Weights of a small mixture-of-experts language model, trained from scratch on English Wikipedia: vocabulary 29017, a variant of Adam for the experts.
Below are experts of layer 9 (counted from 0) of a mixture-of-experts language model. Rows are named router (the router's row for the expert), gate (a neuron's input weights, with its number), up (a neuron's input weights, with its number), down (a neuron's output weights, with its number) and show model dimensions 128-255. Each number is 128 + 32 x the weight over its row's rms, rounded and kept within 0 to 255. Numbers have three digits each.
After each expert's rows: "mostly gets" lists some tokens that are sent to it at least half of the time; "gets" lists some tokens that make up at least twice as much of what it gets as of all text. This comes from a sample of Wikipedia text that the model never trained on. Tokens count by the router's weight.

# expert 11
router:121134091146131148175119127123174140145135128090130147180147085148115141157096151127132125120169117089114134179017143079084133193138031144109093132133116082095121137162121076129102113119105130083112105134110110156143140163126100085086068110125123113177108119160086130125091123154129150136118128140203127095109115157124141233142138120121104154101107124107118108107176111144114023115137
gate1:098120147132129097183138104105183095165168096075140195145139127133099131151121107126105189183118097124134175110124173165108153070158054141081111137116107122078129211095108120165153069108078124139173103155100133136209166086134098101155137118119108081146094157096110136126125103119151152113101072174069117149133183186111157161131165115108080126144153120087098138099111172117152079109105
up1:084137186129181121151206121090112120108114135128104060167148138150103124130084164140101161108080120255152115163116095168119146094149104067135143123177123127105122154111186129137163078171197100088131089163148137135149075152145100137124128197167128076123114178182126165124112126126144105075115089143106081142079163132199143127148157130127122170180139142131111096082135100095156146124125
down1:109142088166113098129106098076113072085188054123193169101007112117133131099145107125133130120122132187132103169115147099047147127132219107093098099102202061182126158101085096149135138158094169078203124101070125152094095196104116156179141112126132148160126100095132161125138108080157100144112113131127113126107078148089156130126156103082111143113105133131169126087127133130117150088082
mostly gets: " public", " Public", " may", " high", " gener", " cost"
gets: "\n", "\n\n", "1", "6", "4", "5"

# expert 7
router:109170139109160158152130100093122139135096126146079098209176048148158162164103117129144115138184189111104100170029135109118142162167079141083142122066174099084089090115111089124106118166087098126091096094096164132085136135166085064132061102151133101171111080121160110188138117131159116181110085150127121113084147145156107186124082132139174188143144102145131142103144100110108000097076
gate1:101124132144146123138176162135160156114078181125132104128078209168115106100147120131152125135124132143075109114119193130114127170082136087162085071149121148154120160098129111151136114100111147112093186106151114143093203098138052104151156094100116066138101096057126098088109105145134104122094127138143128179118108133105133120146078047074103076117184088155183127136122163112187107167088
up1:141086127104164113163148131158129145162101125123116125102125094103174147106128188094111136108094218220117192118103157162151126125118107106064066121118124141078166112080117132148108105123121079143127135094107114172136204208123102113146099121175122055085133150089147084084179087142176120109131095156112117130126108154141093145160132096158096126124157087116179179168164162067105148158093
down1:126144140159052149164143130097121103109124105127101076157157117153132097141142183151067095083134130126132095117128138140114120149130109086143177117129093138156147112137135168122100080129209131142128143115126170107114133135187125144108107113117177130101145178161140110073097156111108083130125099079155121039206138142161133082127127165187060103132105092141150101122107122128154130155121
mostly gets: " found", " over", " | \"", ", \"", "| D", " came"
gets: "\n", "\n\n", " D", "ed", " is", " C"

# expert 4
router:052167097110165153158147110132150177144093141108096100158132097143146118164113171116152131154162142142096087145061123117130140145141088092100135119117145119118114126130128136143123147171108170087087091130099148141105140160130094147071085087164117117145081096116181158171089063134099093144124135108167108129117152130110170215110075133105110177118038133148102089099154107176127020133092
gate0:160126157086168139165199082127088112174127081126128148214194162125181054131120096149166166123154089123090112128119059098158179140136136083084139119117129151140107107132105093152105176083175123133108090152152146101115188136130103089137143144112136140123146116108151117156058173083149139150145183136150087126148127182145174145134177092141133151144157135127076157161134113111118101095102
up0:126110060136201080120131094089086130105150156160132114154149179162134098153130093134141180076118226138138135122110142126107117098224092159122118150108137159124056079116111093168132099157135175100134091109134161123133107071115125116170147054133103165057095157165125203122129110152161166142155096151134085114127164155151115136130114158096121110133086148189159164110142084111148124140125
down0:105076137113204113168139115140151189116155170096100146161117146155108136145161120124103099084155205131124149157135139130179126070099117128133142136123202097152055121090132101150063133121134148078154145126110110123075111131105113102107078146118127065175092170055104128107071132140143141092133152152148153173159147211160179083156157186165120088039148172106101154095168136138093107121118
mostly gets: "′", "% |", " mm", "% | ", " won", "°"
gets: " | ", " |", ",", "0", "; ", " and"

# expert 9
router:136105156158155110106104094151135167170129135078108103151185080150095146128105136090166101118137154146078096141014152125162129137115116131165126105102189059174095130139117098131107073108104117093118129092105140180097155130121139116133090108124117116165148120200145055175081117146113129136112136165191123110128154106113122208131092108119103157127071157177115071070143103166109062073080
gate1:099103124111115118081080083162127120151142114119135128108129125088105089155157131104162137137115107130137117133116136192097140123150121157127121085134128079101122156191191086124122111107148151148156093099119186141134177129155070106139134124152102095189154095223114128127158108209143152133108092095131134138163159120161120076143049095113124174047135087131188125117115148138114122157089
up1:164167106151112150143181099105149074163157152170108162122133183142101070106170171159155168147156096255143164136159147164123108093119148113138067132162132159066131136203201147142137164145099124084105173173158131090126081098183140106084172160142126190102109103092132107125129078149111070111109176162180148079119123108094086120116125175152140169124123101168105058113023138152154118123124
down1:181118142117136150090155098166137046107160138145158119160105114101089164114198143166133099077122097112135163151120127127122063077135136137125111125164136079153103153116144158119085091118146066087067146164149129146128107108139090140174157154079127092150080164112123129131155104128182118172142130067144120235138222104107092155131143140122162073121136117146144081169163170119106103132163
mostly gets: " b", " t", " T", " pl", " fl", " Fl"
gets: " | ", "1", "| ", "2", " ", " B"

# expert 3
router:114146093092133134122142118102156123138119130119075118178184108172146153145118187162141089145141155101099111174062151099151163155153089116096133098090132072105112130140123080125111117151099169104133129099072169164116148134147073108106082120146112108135172100131142069151071105182163097090141109184160165103087128106122113191128101124144122126138108129165096100067157099117108129132084
gate5:126099154111160102121165110171080120074100133131134095149175116127095150152111080120108136119100153127110142173103140128140084088118122170152161101116125121158129125139139157166119157055127148129152128140157131104111097153072130119074125192146210138078130105060181022104122133133097101154071094104193178101078191087124098156151114132134130129127079107139081106161185145157072128173138
up5:051154144147168107140101069184161128112193110132112111163103121184177135110188065097163079132123114056148117121199132104130141130050155119106080176133187162128114164093147107110178112101156131108103122120170127192129107074098069074158059102098161117090093075168089107144097116068168105122139111107184124163105166146155152120112102113116108092104092059154127145141114161175063110138156
down5:093106139120103147075125113143133158096156096074133161129154113117135110108151095126141173186128127052121103100224148071133105105140076138079149118121160142152108109117152118126123099189138132151078145119130097059143169174109097139128105088104106122135141166143161139135130176061093135159170107110140117158162142065110123188114123061106122157077156133095186173098129127123128136130101
mostly gets: ").", "s.", "es.", "\".", "ing.", "ed."
gets: ".", " |", ")", ").", "s.", " |  |"

# expert 13
router:119147086108156161126122095100148148133121133116097095160157126150117119157091117123119158162112157093116105096085165116130136145158100112103093056113131079125103137165139074139145102119116145130112125089081179159106116119162103100102097096156094067144174084121139110152121118133133137157142116130145122126105145150126130207112079153124131122086094109157118093070116116094113082099086
gate5:135132140139138132064177162144112100165099115120059129082155097125123096196148180173112131185107105133150125142124146115128154170136112172104163085132114103132162132116158127127114137141122129114147149130065140145076159145176143104061094135103130055081158141088121086071069126130075092132129071121101176129120144121140127135122104102104144070119158127129088118168146125145064139150107
up5:097121088074108098103157134110178149139094080146117120119113124153093143171101141081132208153108179146169163130215131143175195136086138145117138109139114142133113138113119071123155042172102137132135188104122144082097162138112183132126098087215143117120133121176064112096167112102145099160148131131103146138096150050137114156137089194103116128088154087164129105138160088146134138133185
down5:128125158078090076125147136060111149117102099118131107090153122124102105098165159178113152145101118178123136119206144103121148112107139119149103142128110130127156156132084141080149119094133112195221137157153155140169060078128104071130169126096161138120134104140141124136116109134150178111098134134156123124201174114200155000155127134127107074084155118172135127138082140108093183164147
mostly gets: " (born ", " from ", " on ", "In ", "On ", " August "
gets: " | ", ", ", " (", " ", "\n\n", " ="

# expert 15
router:133132107111160152148145131114133134137135139108119138151132083140137138174157172148150108128137144155101100139000132146164132155115101141119158130129110109125162099126150076121101134157117170117125135137106121122114132118109110102091059131176076112150179103168133096154119138134141115218105109135143133104101114169127215196073116144131117127112082151132116100112148138127129030132109
gate1:110128149077143161152135130099113098106178150094110165185072100093146135102149127118142154182089101145139126082131172123189103174142101181143215175114126061158063099141193159087108135126182139114107133130073129155138121135118098057075086124132093167130165156131115126109075104111141092133112133100083125114125107132160186166140132155108093115153161103138170132131169147140106144095124
up1:130103167129134141083152097093113077155091108175131151200128137143121171085092113133098133182127146180117141119153111095155140157154135140096131115111142118096120138122143156072126131113105115065138099085120121161188116073166092100123140183125109148125123142107197110109111150106141119087104081111119126135116088093147190172129170122061149164121118216151194092104083108093182088090127
down1:132115111195092080118139097128119119186153173117131184094157105108123162128065104160155127123135116149145067117113152075148116070132088145180111137106138147154098101173170174108125152131136074123186175123160156132138134135107070114124173170094139132145161136111124098083122117148131131084099163151119138134076176122149147028082140105158143098123096133141119149112061131134194110135173
mostly gets: " (S", " | \"", " | C", " | W", " \"", " '"
gets: "2", "1", "\n\n", "0", " (", " S"